Experts of a small language model.
Size: width 384, vocabulary 32768.
Below are experts of layer 2 (counted from 0) of a mixture-of-experts language model. Rows are named router (the router's row for the expert), gate (a neuron's input weights, with its number), up (a neuron's input weights, with its number), down (a neuron's output weights, with its number) and show model dimensions 224-255. Each number is 128 + 32 x the weight over its row's rms, rounded and kept within 0 to 255.
After each expert's rows: "raises" lists some tokens whose logits its average output raises strongly, later layers aside; "mostly gets" lists some tokens that are sent to it at least half of the time. This comes from a sample of Wikipedia text that the model never trained on.

# expert 1
router [116 124 151 108 144 187 124  82 152 131 149 163 131 116 124 100 115 104 172 112  75  77 175 180 104 159  85 111 129 147 129 138]
gate0 [163 141 109  83 134 146 137 176 138  91 108 153 130  93 109 164 119 223 105  90 114 120 152 158 213 131 129  93 162 188 181 110]
up0 [ 94 143 174 200 134  92 126  75 129 123  71 109 126 173 173 128 181  73 126 121 147 151 114 139  96 116  67 111 101 129 146 135]
down0 [138 150 124  76 136 115 104 168 154 118 109 127 103  93 119 171 131 172 143 145 108 111 130 160 195  93 144 139 155 165 196 106]
gate1 [ 85  96 122 112 162 169  50 165 129  98 151 120 161  77 150 150 109 114 145  96 164 115 128  99  97 188 110 123 142 148 165 129]
up1 [102 104  96 151 142 161 131 126 184 134  82 125 161 181 110  35 134 135 140 129 161  96 149  90 142 150 117 144 135  85 102 116]
down1 [114 148  91 120 106 115 165 128  76 129 140 161 212  75 123 118  90  94  87  76 189 147 165 111  94 159  91  67 177 135 153 180]
gate2 [164 102 106 148 116 156  74  80 203 162 133 129 151  95 147  83 174 148 138 157 182 111 129 132  81 173  79  90 133 117 200 118]
up2 [155  86 146 161 166  96 176 110 135 139 168  90 150 117 132 172 166 104  86 172 127 136 185  60 140 126 124 139 133 127 156 139]
down2 [125 104 131 171 115  90 169 143 144 209 142 133 148 131 155 120 140 196 185 138 171 121  89 187  91 150 100 115 134 178 140 159]
gate3 [129 124 156 151 130 133 105 102 134 122 169 164 138 143 170 110 130 164 142 153 152 118 153 131  67 140  82 108 125 107 114  95]
up3 [113 151 111 107 121 154 128 112 134 203 102 141 108 152 126 106 165 190 204  95  96 111 181 128 110 162 131  91 188 105 153 183]
down3 [110  76 102 118 120 116 147 112 108  89 125 144 118 150  77 138 108 110 109  43  80 117 159 110 153 174 158 127 128  91 132 163]
gate4 [129  90 171  74 125 116 106 102 133  92 173 108  76 139  93 104  89 195 112 173 148 113 182 169 132 154 172 128 111 122 113  72]
up4 [ 92 191  79 171 138 117 148 166  87 173 105 130 134 182 150 154 142  81 134 107  85 105  98 144 132  65  81 171  80 174  86 148]
down4 [160 162 164 119 103 130 126 112 163 138 153 107 160 152  75 164 127 105  82 162 168 141 102 113  98  94 119 137 102 126 143 184]
gate5 [103 200 131 180 149 114 187  86 157 148  92  90 128 183 135 161 182  82 127  90 168 139  78 123 109 181 144 156 140 168 171 207]
up5 [111  66 158 108 109 114  85 175  85 123 145 137 113 101 150 100  60 175 118 166 127 107 147 127  90  99 106  88 149  75  93  17]
down5 [178  91 134 151 112 126 151 138 128 114 147 152 111 116 131 207 169 118 145 147 164  97  98 161 163 103 117 159 112 180 168 162]
gate6 [153  93 146 128 130 182  96 111 165 127 101  99 117 123 170  98 130 124 146  96 107  78 195 108 134 111 126 111 112 131 167 116]
up6 [154 143 163 122 139 108 132 158 148 140 155  90  93  90 157 117 126 141 128 118  86 103 144  92 168  81 112 148  84 101  91  98]
down6 [136 109 156 137 150 113 107 150  93 188 140 209 159 153 170 147 138 156 176 116 157 139  73 218 132 195 120 115 151 172 176  72]
raises: "'", " (", ",", " and", "-", "–"
mostly gets: " York", " London", " Japan", " Australia", " France", " Canada"

# expert 82
router [105 115 148 149 151  83  70 135 146 116 104 154  41  92 138 124  82 190 139 143 154  89 170 122 151  79 162 136 115 173 124  91]
gate0 [155 179  68 183 104  92 160 101 140 163 107 114 141 158 129  94 158 135 129 158 155 110 124 130 118 170  51 153 117 108 103 105]
up0 [ 87 168 130 136 130 124 113  95 159 117 134  97 106 102  88 137 145 131 122 153  60 119  99 137 135  77  64 185 100 136 186 158]
down0 [101 140 152  81  96  61 118  90 120 141 162 100 161 124 122 159 127 157 122 111  75 166 141 114 169 110 130 132  89 177 118 116]
gate1 [229 159 130 117 161 167 155 136 105 125 131 137 226 138 121  99 185 126 137 122 100 128 140  95  95 126 161  99  86  98 132 143]
up1 [ 94 129 135 111 135 121 150 106 148 159  99 162 119 115 159 119 141 124 142 162 174  66 124 136 102 155 140 115 137 136 134 146]
down1 [143 130 121 145 175 141 143  64 137 103 124 109 214 128 112  71 141 115 142 174 154 132 116 118 104 106 173 119 123 100 110 126]
gate2 [164 125 120 121 116 175 134  96  98 140 150 125 198 129 100  73  91 136 120  65  96 142 123  77 104 146  94 120 126 134 144 159]
up2 [120 176  98 126 106  98  93  70 133 128 104 126 113 106  98 182 128 179 105  53  71 169 127 118 171 120 102 151 155 111 131 150]
down2 [119 209 126  74  75 104 101  90 154 142 136 137 180  87 138  83 128 108 170  78 142 145 120 117 132 142 121  95 142 115 126 110]
gate3 [152  83 126 120 183 115 152 120 114 131  85  96 152  71 165 158 113 131 129 104 103 118 116 121 104 113  99  74  76 116 148 121]
up3 [130 171 106 135 126 113 170 114 142 108  94 115 154 162 107 112 132 102 103 151  84  87  94 114 115 156 149 124 112 122  69  84]
down3 [211 124 113 125 158 128 144 113 118  93  92 100  10 124 106 156 119 151 160  91 123 145 169 163 102 125 113 129 148 106 144  84]
gate4 [127 117 126  94 144 118 109 161 101  80 131 122 198 156  99  96  92 143 178  91 129 124 112 108 127 104 171  71 103 147  82 168]
up4 [152 199 144 174 123 158 157 118 136 158 130 164 129 136  88 124 158 174 112  92 127 166  98 139  80 120  99 172 104 165 111 118]
down4 [112 142 123 163  96  71 146  97  96 122 127 124  70 126 144 144 146 118 142 137 129 128 140 127  95 160 120 131 114 131 128 120]
gate5 [162 130 151 120 148 133 187 150 141 151 141 123 126 171 110 117 145  92 109  99 121 129 141  90  99 127  85  90  95 140  67 117]
up5 [138 146 127 165 129 110  78 148 137 108  99 167 104 139 161 133 126  82  83 158 153 143 126  91 151 100 118 133  86 118 168  55]
down5 [185 153  64 155 113 197 101 169 144 120 165  79  80 148 167 142 145 164 118 143 149  90 134 116 133  73 111 168 145 102 152  57]
gate6 [167 142 160 157 138 148 155 134 127 195 118 141 133 143 157 145 125 113 105 141 107 148  61  77 107  87 108 100 105 149 165 115]
up6 [ 94  91 137 150 129 120 109 137 165 153  77 128 122  94 124 147  81 141 121 129 104 113 161  75 145  84 146 168 113 154 157 143]
down6 [106  81 111  60 162 119  70 175 131 137 130 122 138  96 114 124 139  84 127 137 121  74 129 136 158  73 138 149 104 125 125  95]
raises: "SC", "CC", "Q", "IV", "CE", "OL"
mostly gets: " K", " W", " M", " R", " H", " G"

# expert 48
router [148 106 145  66 133  85 126 155 153 101 165  48 146 113 126 121 103 126 121 142 176 105 156 211 161 116 104 137 106 174 123 122]
gate0 [188 102 112 149 115 115 122   9 124 127 131 136 113 134 130 108 141 100  89 125 114 107 127 156 112 165 118 106 123 123 157 107]
up0 [192 103  94 116 149 109  82  93  95  99 116 114 120 127 146 124 108 140  90 150 133 102 110 158  85 154  52  62 107 144 137  87]
down0 [ 92 105 108 137 138 165 133 122 174 164  81 148 129 113  93 150 152 202 108 183 175 149 143  81 170 155 113  94 133  75 142 114]
gate1 [135 166  78 125 122 109 150  83  54 187 112 136  87  94 144 110 135  90 157 122 119 136 102 163 153 144 131 179  89 145 123 121]
up1 [111  80 120 164 125 127 161 157 148 112 161 172 149 109 155 117  87 136 105 165 124 126 132  95  95 183 180  76 127 108 116 138]
down1 [193 138  65 177 127 113 143 129 118 147 108 134 147  99 146 127 151 172 127 109  47 107 161  96 130 202 115 133 112 130 149 152]
gate2 [ 90 167 144  95 102 159 165 165 121 122  68 157  92  99 145 112 171 130 108 129 110 156 157  84 153 167 196  95 154 110 102 123]
up2 [168 113 160 163 138 105  99  72 122 103 155 164  78 136 111 119 146 170  89 145 111 131 159 128 132 144  49 190 175 119 121 126]
down2 [150 106 170 144 104 106 131 112  93 124 130 157  68 109 101  72 129  82 137  73  77 118 143 106  89 183  93 150 149 135 108  88]
gate3 [174 162 173 115 141 137 164 165 110  93 150 137 172  88 122 152 100  73 115 153 139 129 169 124 131 114 106 154 133 123 120 134]
up3 [188 110 183 137 172 155 148 133 105 115 171 181 119 131 116 165  92 102  82 101 141 136 178 141 142 163  66 200 157 138  84 112]
down3 [ 74 141 119 161 124 207 147 152 137 118 189  86 128  71 155 165 157 145 113 143 169 107 180 220 145  79 120 114 141 122 165 115]
gate4 [170 160 160 101 172 157 143 102 109 136 108 137 140 167  88 103 148  99 120 124  75 146  89  98 104 166 183 122 113 141  80  91]
up4 [159 121 141  98  96 133  88 113 186 120 130 202 166 138 123 122 113 111 165 108 132 115 119 139 186 121 167 170 162 130 112 105]
down4 [ 29  98 101 168 116  53  97 122 170 146 128 119 146 132 110 143  94 123 135 162 130 137 160 119 132 171 119 107 123 121 102 103]
gate5 [ 97 128 125 128 127 139 112 186  90 183  99 151  89 116 124 136 132 117 125 160 111 174 165  78 113 141  99  77 131 116  99 118]
up5 [125  85 201  53  97 121 119 141 127 171 147 168 182 124 145 124 152 122 113 152 138 128 145 138 156 142  97 168 194 119 122 127]
down5 [118  76 175 147 148 112 130 196 148 104 106 154 101 156 106  87 113 117 113 131  94  96 133  99 132 186 142 141 150 144 145  71]
gate6 [142 119 139 116 140 182 112 149  91 140  62 117 118 128 139 158 150 135 183  94 112 162 134 134 101 129 119 182 138 100 135 114]
up6 [165 133 169 146 130 108 163 148 119 140  94  97 118 103 118 109 136 103 199 124 174 111 110 149 111  93 122 198 113  89 109 122]
down6 [ 90  95 116 118 121 154 142 127 109 168 116 134 200 113 122 116 150 126 180 201 160 166 115 137 132 137 116 167 101  70 109 148]
raises: " a", " ", " an", " the"
mostly gets: " was", " is", " are", " were", " be", " became"

# expert 32
router [150 196 124 106  91 133 150 110 150 115 170 153 159 141 102  65 132 181 134 129 126  83 137 160 148 115 160 156 168 118  56  83]
gate0 [ 85 114 102 170 112 159 105 125 166 137  85  96 182 116 158 176 196 149 173 113 145  87 112  93 195 182 157  86 128 116 122 128]
up0 [ 55 165 125 123  53 114 112 128 171 166 118  64 140 117 140 113 167 155 146 184 118 145  75 130 125 116 220 157  83 112 121 128]
down0 [ 79 145  97 101  83 109 145 137 127  94 134 116 102 161 186 108 134 156  79 121 109 114 126 120 147 100 154 112 142 140  97 140]
gate1 [133 189  67 129 122 162 112 159 115 120 156 150  90 154 122  99 209  76 123 129 131  61 120 119  85 146 133  96 106  81  82 141]
up1 [ 45 123 151 124 124 126  99 124 151 163 118 112 194 145 122  95 125 198 123 137 152 182 115  99 146 170 116  95 132 164 206 155]
down1 [154 129 156 104 135  64 106 154 128 100 167 114 142 155 164 113 119 117 116  81 112 101 100 117 119 159 167 133 135  92  93 113]
gate2 [181 140  47 163 187 149 144 102 142 103 175  74 156 111 184  98 112  90  76 131 150  69 124  86 157  76 165 163 105  88  78 104]
up2 [ 83  96 200 134  99  97 130 124 115 148  97 167 148 147  66 170 165 179 175 102 160 179  94 109 103 185 113 100 123 184 125 162]
down2 [ 73 100 164 143  64 175 163 161 137 143 174 109 124 133  98 104 151 159 101 152 160 161 156 192  81 152 172 111 159 122 125 159]
gate3 [132  95 106 143  73  75 134 145 146  76 155  91  58 173 153 157 135  88 106 111 170 172 175 147 147 119 161 155  67 130 126 182]
up3 [128 170  87 120 108 144 165 110 129 146 112 135 159 156 120  88 142  92  94 175 131 141 107 175 106 104  44 120 110 127  42  97]
down3 [142 150 117 143 148 158 109 119 123  67 215 112 145 158 139 104 129 107 122 102 122 130 164 145 113 176 143  91 158  91  79  86]
gate4 [ 99 111  61 133  98 128  69 140 146 133 157 109 120  86  63 169 125 135 208 177 178 136 108 126 199 156 163  38  91  98 177 173]
up4 [155  70 150 170 138 137 160  46  97 155 106 131 100 148 220 135 172 110 127 112 133 158 196 143  81 125 105 151 105 142 161 105]
down4 [131  72 104 134 114 116 143 147  87 122  70 151  32 176  82 133 142 119 177 106 126 148 158 170 150  85 124 142 174  97 184 151]
gate5 [120 126 109 142 128 143 142 127  92 167 147 153 112 137 126 148 119  63  96 135 148  66 153 147 158 134 135 114  90 152 112  95]
up5 [121 172 142 155 112 112 140 110 143 167  96 133  78  59  47  91 118 177  76 116 108 123 112 137 188 104  80 116 169 158 133 113]
down5 [170 170 142 117  65 103  88 111  93 124 147 107 180 139 104 141 101 122 134 109 123 210  88 146 126 163 162 126 104 105 145 100]
gate6 [146 212 129 148  59 174 123 151 128  52 128 134 111  95 166  93 160 131 143  94 140 114 115 144 120 139 103 106 172  91 114 106]
up6 [102 154 142  98  93  88 126 124 188  99 149 142 150 104 139 118 144 175  45 126 133 169 147 145 149 105 164 162 137  99 166 106]
down6 [134 113 191  99 104  82 155 154 132 145 147 101 120 114 102 156 177 140 141 147 105 143 176 111 130 177 149 192 168 167 125 135]
raises: "m", " High", "t", "inch"
mostly gets: " Released", " Your", "'", "’", " Chevrolet", " download"

# expert 11
router [149 126  95 156  55 158 130 146 122 184 105  84  93 104 146 144 141 127 115  94 140 138  97 102 127 132 154 157 166 105 118 153]
gate0 [119 139 119  74 126  88 217 106 142 148 149 115 146 175 133 131 133 144  89 207 179 166 107 131  93  43 102  65 120 179 105 162]
up0 [143 140  91 127 124 113 142 123  92 157 197 122 164 141 127 133  89  99 167 171  88 131 107 115 124 179 177 136 123 135 147 151]
down0 [ 75 124 146 150  40  67 117  53 152 100  95  54  92 100 159 117 137 137  87 113 127 106 142 132 176 122 129 168  70 134 117 136]
gate1 [159  77  61 105 122 182  79 129 160  96 125 157  82 188 134 133  60 106  76  82 138 120 108 104 137  84 132 188  99 115  74 179]
up1 [143 151 146 128  99 108 101 117 230  72  92 143  88 134 170 106 131  89 110 149 122 137 126  59 144  52 123 169 112 106 147 130]
down1 [163  96 144 124  49 113 178 112 150  85  87  97 103 130 127  72 118  84 154 132 121  66 163 108 135 106 180 125 140 118 119 125]
gate2 [135  99 115 166 121 174 118 131  77 114 104 112  86  96 148  93 130 138  49 132 165 109  82  99  78 159 161 101  85 134 130 188]
up2 [144 127 159 100 143 120 176 166 108 142 108 135 179  76 117 166 167 144 184  79 149 113 161 156 154 169  93 113 135 158 125  56]
down2 [151 121 123 136 147 171 137 137  89 162 190 171 161 141  86 162 137 136 132 132  96 131  79  92 118 162 127 100 141 119 177  85]
gate3 [120  99 125 142 117 175 179  69 114 109  99 154  74 112 163 145  92 128 102 207 167  91 158 112 152  93 171 145 132 124 128 154]
up3 [196 166 135 122 127 132 171 188 175 113  81  63 150 135  57 154 131 117 144 142 150 159 138 170 191 153 117 131 147 105 130  82]
down3 [ 96 114 147 156 147 130 177 163 182 165 139 157 160 123  99 123 145 117 195 141 111 116 108 103 100 121 106 142 161 111  71 126]
gate4 [103 116 113  90 140 103 178 112 150 152 146 133 147 170 118 143  36 142 142 118 117 148 136  52 107  95 120 141 122 168 129 214]
up4 [190 125 189 140 128 129 118 133 120 143 131  60 122 106 106 147 152 150 123 102 147 136 138 163 128 187 115  84 148 117 103 135]
down4 [154 103  99  65 203 166 157 199 116 183 133 182 255 141 126 117 124 134 150 110 139 155 111 131  44 130 140  70 195  90 130 177]
gate5 [111  75 126 112 154 186  85 111 116 105 173  96 113 186 106 125 165  92  89 128 121  83  90 131 101 138 233 145 104 117  71 121]
up5 [138 100 131 137 105 150 135 163 133 159 131  74 115 141  91 124 166  95 153 135 191 131 133  44 104 174 185 178 133 112 161 138]
down5 [131 150 104  88 145 165 102 167 126 120 165  98 110 114 117 112  94 133 154 122 169 119  90 116  84 127 175 127 146 152 100 103]
gate6 [177 112 127 126 145 160 145 125  56 101 111 107 108 143 150 150  95 129 157 123 156  69  62 138 131 121 161 113  88 125 148 166]
up6 [ 86 123 113 139 135 103  73 167 116 161 178 158 115 158 138 131 209 128 142 128 118 164 115  92 111 177 157 138 159 157 125 188]
down6 [105 146 140 106 175 129  71 104 133 108 125 171 123 153  70 137 164  73 147 168 114 161 107 137 202 181 119 139 145  85 115 123]
raises: "Note", "=", " —"
mostly gets: " Running", " digital", "\n", ");", " Urban", " Recorded"

# expert 6
router [ 62 125 158 197 137 166 160 118 104 161  76 154 122  73 166  71 105 124 136 124 172 110 124  83  79 133 113 108 105 134  93  97]
gate0 [135 183 109 187 114 120 135 159 126 111 169 135 168 133 122 105  94  89 164  92 101 144 114 102  94 148 146 200 207 172  86 128]
up0 [161  75 173 102 110 150 118  65 146 132 144 146 172 115 135 105 137 172 123 133 161 131 108 133 127 187 134 123 159 104 160 139]
down0 [112 119 108 165  86  94  85  69 150  94 147 105 116 170 114 100 102  88 141 133 113 142 141 119 149  79 128 135 191 135 214  91]
gate1 [135 148 110 126 153 149 110 154 148 105 157  89 117 140 111 133 111 128 107  70 106  76 123 115 135 130 185 156 116  99 135 159]
up1 [160 118  91  96 137 158 153 135  74 114 149 133 138 122  97  92 131 159 123 123 177 146 135 148 141 114 158 185 101 110 125 108]
down1 [160 129  69 139 104 117  79  72 118  88  91 142 104 161 109 149  87 136 145 134 102 152 120 137 150 137 127 217 212 106 168 153]
gate2 [126 207 100 138 152 150 100 166 111 145 164 150 156 176  98  78 141  97  97 147 135  98 114 156 157 113 115 155 145 134 101 171]
up2 [ 94 116  95 146 118 138 121 116 133  79 115 204 135  82 129 130  89 150 138 170 100 151 116  92 123 151 136 118 131  93 158 140]
down2 [130 113 146 145 155  79 135  91 153 113 150  79 110  79 118 139 171 152 101 179 145 163 114 116 100  85 151  82 146 184 121 128]
gate3 [119 147  79 131  99  84 108 125 140 100 108 145 116  85 125 100 170  92 106 108 122 173 116 159 142 109 201 146 159 102 120 118]
up3 [106 148 169 113 152 140 124  90 105 125 125 115 135 168 127 140 120  88  83 125 130 216 103 131 103  89  81 136  70 110 106 179]
down3 [104 165  84 119 114 140 135 102 141 136  85 128 134 116 109 124  94  94  65 127 105 126 119 106 179 121 183 157 183  98 100 148]
gate4 [160 242 120 158 152 146 137 142 113 147  95 104 154 127 152 150 158  22  91 133 111 216 128  84 107 144 163 127 127 160  99 149]
up4 [132  88 121 144 118 127 129  83 122 141 135 123 149 115 100 125 159 211 152 168  83  98 119 146 144  96 148 155 140  88  84 142]
down4 [114 138 101 105 133 123  88 127 135 159 123  67  44 121 154 121  87 132 122 126  64 145 186 150 128 131 176 136 100 140 132 113]
gate5 [ 49 140  93 117 138 131 119 123 115  62 141 110  97 170  63 117  71 113 149  64  98 119 133 125 188 110 199 134 103 133 155 100]
up5 [123 121 155 119 149 165 141 140 129 189 126 118 119 149 139 131 147 125  93 152 134 154 143  93 127 189 102  85  95 115 118 113]
down5 [ 90 140  76 100 100 154  60 129 148  97 126  83 103 107  80 176 102 104  70 114 110 102 114  88 181 113 177 167 146 122 124 123]
gate6 [127 192 121 122  77  69 155 142 120 126 122 141 118  91 129 169 201 105 136 151 145 149 101 197 110 109 163 115 133 110 134  92]
up6 [133 111 149 111 145 146 140  76  78  93 148  85  87 139 149 102 147 115  91  95 146 136 120 193 111 109  69 140 152 143 126 104]
down6 [143 129 123 146 142 105 115 196 110  91  70 131 163 139 148 166 132 171 119 127 134  97 119 141 172 141  46 150 101  84  90 132]
raises: ",", "–", "-", "ar", " (", " and"
mostly gets: "ley", " John", " Park", "ie", " Mary", " Lake"

# expert 73
router [125  99 162  87 104  57 108 104 151 168 182 138 127 111 181 148  99 154 138 170  96 115 165 188 129 154 110  65 140 142 150 111]
gate0 [129  99 150 134  89 128 144 112 111 129 141 142  81 108 121 176 138 141 102  47 101 103 133 150  80 147 118 124 135 107 132 120]
up0 [134 113  97  99 138 125  89 111 141 121 145  61 164 144 134  76 130 120 153 229 115 189 148 136 165 131 121 155 141 106 131 144]
down0 [145 141 193 114 162 149 163  83  67 144 140 108 123 118 126 103 105  78 136 118  98 141  70  50 114 199 130 146 144 113 132  92]
gate1 [ 85  85  82 138 110 112 178 121 144 172  95 113 119 155 121 114 146 108  83  75 158 120 109 131 167  91 177 180 119 113 116  95]
up1 [159  94 136 114 174 167  89  58 128 100 141 120 155 132 127 125  95 139 136 143 119 140  69 141 112 129 173 160 149  63 111 133]
down1 [128  94 123 195 154 181 190 110 125 104 105 139 109  63 122 169 155  85 140 150 146  96 130 173 127 144  82 135 131 160 124  74]
gate2 [145 127 154 128 143 121 199 125 152 153 123 124 144  73 124 144 110  58 114 153  90 159 123 135  94 118  58 136 107 106 110 147]
up2 [150 123 173 133 167 144 129 177 137  95 145 136 146  99 180  99 149  58 147 128 109 110 166 125  88 149  80 119 118  95 105 130]
down2 [ 98 187 149 143 109 142 190 133 151 104 118  93 140 132 144  54  93 106 155  85 190  94 196  70  81 124 170 125 133 105  71 117]
gate3 [111 123 120 118 115 146 158 110 132 130 102 192 130 144 162 107 173 169 163  99 157 116 143 100  90 176 135 120 135 167 140  86]
up3 [147 153 149  70 148  82 149  81 133 145 116 159 142 133 133  70 178 190 132 124 161 182 143  83 117 147 109 114 140 137 133 113]
down3 [ 60 135 111  69 101 131  93 106 153 100 100 120 208 113 146 130 172 143 110 148 161 156 115 255 113 117 153 124 119 148 152 151]
gate4 [120  82 132 128  90 155 154 129 125 158  93 112  77 111 152 122 120 145 100 116 121 133 169 116 144 190 124  94 118 131 152  94]
up4 [ 60 157  99  80 116 137 149 122 111  98  90  96 152  99 125 102 100 111 148 161 127 155 142 131 160 104 133 124 107 117 137 180]
down4 [141 155 110 130 149  50 194 119  89 151 106 168 116 166 128 118 132  91 128 102 112 146 142  97  42 138 135  85 152  85 102 117]
gate5 [149  67 135 106 152 142  95 130 127 105 155 134 154 127 123 130 111 172 169 136  65 106 154 123  91 194 106 139 117 115 175 113]
up5 [123 150 142 167  94 148 150 140 132 114 117 104 110 120 135 140 124  98  82 163 177 177 120 151 154 112 136 165 132 133  90 162]
down5 [165 113  82 157 163 141 123 131 116 149 149 142  43 171  65 140  89 109 128  91  66  88 115  70  97 143 124 120 115 134 127 126]
gate6 [207  66 144 199 138 159 124 135 140 141 129 120 151 187 156 182  59 162 146  78 143 126  79 126 132 117  87 129 127 175 123 112]
up6 [102 187 147 109 138  81 121 107 143 159 114 134  83  79  92  55 152 117  94 141 128 145 125 144 147  71 114 151 196 136 109 155]
down6 [104 165 107 111 145 109 128 118 143 130  97  69 144 126  40  89 170 126  33 165 113 189 137 114 122 107 156 140  94 128 127 194]
raises: " not", " more", " previously"
mostly gets: " had", " has", " have", " would", " been", " were"

# expert 92
router [ 95 142 164 147 109  96  95 125 162 134 132 144  46  63  94  87 109 142 166 124 117 143 185 124 152 130 109 119 173 167 155 105]
gate0 [138 125  93 117 141 134  78 143  63 153 132 116 133 142 128 106 168 129  72  96  96 151 142 137 127 199 158 120 114 146 106 150]
up0 [ 51  57 124 197  96 129 144  97  97 142 151 159 166 161 122 118 132 163 178  90 132 133 162 134 126 215 139 173 150  85 119 167]
down0 [152 140 109 109  77 134  91  92 129 151 124 103  13  80  98 164  83 160 146 103 134 115 139 133 139 130 194 139 189 162  92  91]
gate1 [172 140  95 145  78 126 196 146 119 166 155 128  85 131 132  77 123  61 112 161 136 170  74 119 114 149 130 105 132  90 168 124]
up1 [121 146 113 117  95 121 123 107 100 130  81 140 143  96 140 137  85 136  93 155 110 128 102 180 130 186 128 112 150  37 116 127]
down1 [172 151 102  85 106 154 135 113 180 132 105  80  90 116  98  98 160  79 170 119 175  94 179 113 100 132 184 146 232  93 168 159]
gate2 [129  97 168 105 191 115 153 132 123 113  79 140 126 134 117 190 123 106 150 102 176 107  88 133  98 116 103 101 144 126  60  99]
up2 [204 146  66 128 178 121 113  86  74 106 129 110 133 176 158 151 135 101 144 156  91 100 154 155 177 135 108 128 125 149  71 175]
down2 [144 142 163 167 101 127 106 156 127  97 155  92 101 140 137 138  93 133 190 103 143 154 147 118 111 118 160 117  86 104 151 141]
gate3 [109  84 126 108 119 148 118 114 135 159 133  45 149  91 124 130  77 168 102  77 169 124 155 111 126 117 149  43 144 138 157 134]
up3 [137 133 152 153 107  94 143 132 114 112 164 157 112 139 125 130 196 113 177 163  96 108 119 152 153 108 140 187 112 149  93 131]
down3 [109 103 150 121 102 169 140 146 138 138  90 119 154 181 124 153 179  71 159 176 127 149  90 113 190  90 148 140  85  85 174 191]
gate4 [132 149 130 143 113 156  80 147  61 145 148  96 157 158 155 100 127 107 147  80 128 114  94 141  87 174 136 149 111  66 114 128]
up4 [ 61 147 123 120 118 109 113 175  72 164 154 133 127 177 113 164 126  98  89 157 115 143 138  93 158 146 165 144 129  77  97 124]
down4 [153  86 130 135 165  94  76 143 123  76 172  98  74 132 130 151 103 132 126  66 130  51 204 165 196 149  97 148 126 144  97 111]
gate5 [130 151 137  80 104 155 106 186 182  57 135  95 138 114  72  88 129  55 138 141 135  43 142  92  98  82 133  95 107  91 116 175]
up5 [145  90 106  95 116 145 159 119 119 147  96 135 112  73 150 114 163  83 191 138 129  41 105 185 159 124 145 106 124 116  82 183]
down5 [134  63 184 175 140 176 128  90 135 147 162  95 177  85 186  59 108 137 122 168 196  83 124 173 120 154  82  90 119 124 144 126]
gate6 [139 191 149 138  99 134 120 123  95 114 155 147 154 219 140  94 131 103 120 113 109  90 149 126 132 112 144 122 162 175  81 146]
up6 [137  76 180 133 101 172 129 163 128 126 126  98 124 114 113 162  97 123 137 113 139 118 205  77 180 104 135 134 189 144  79  45]
down6 [134 150  49 159  66 144  91 132  90 153 125  81 137  99 150 179 107 149 150  93 150 161 143  86 121  96 147 130 133 107 209 154]
raises: "ad", "ett", "il", "in", "r", "od"
mostly gets: " All", " non", " Sh", " N", " sh", " X"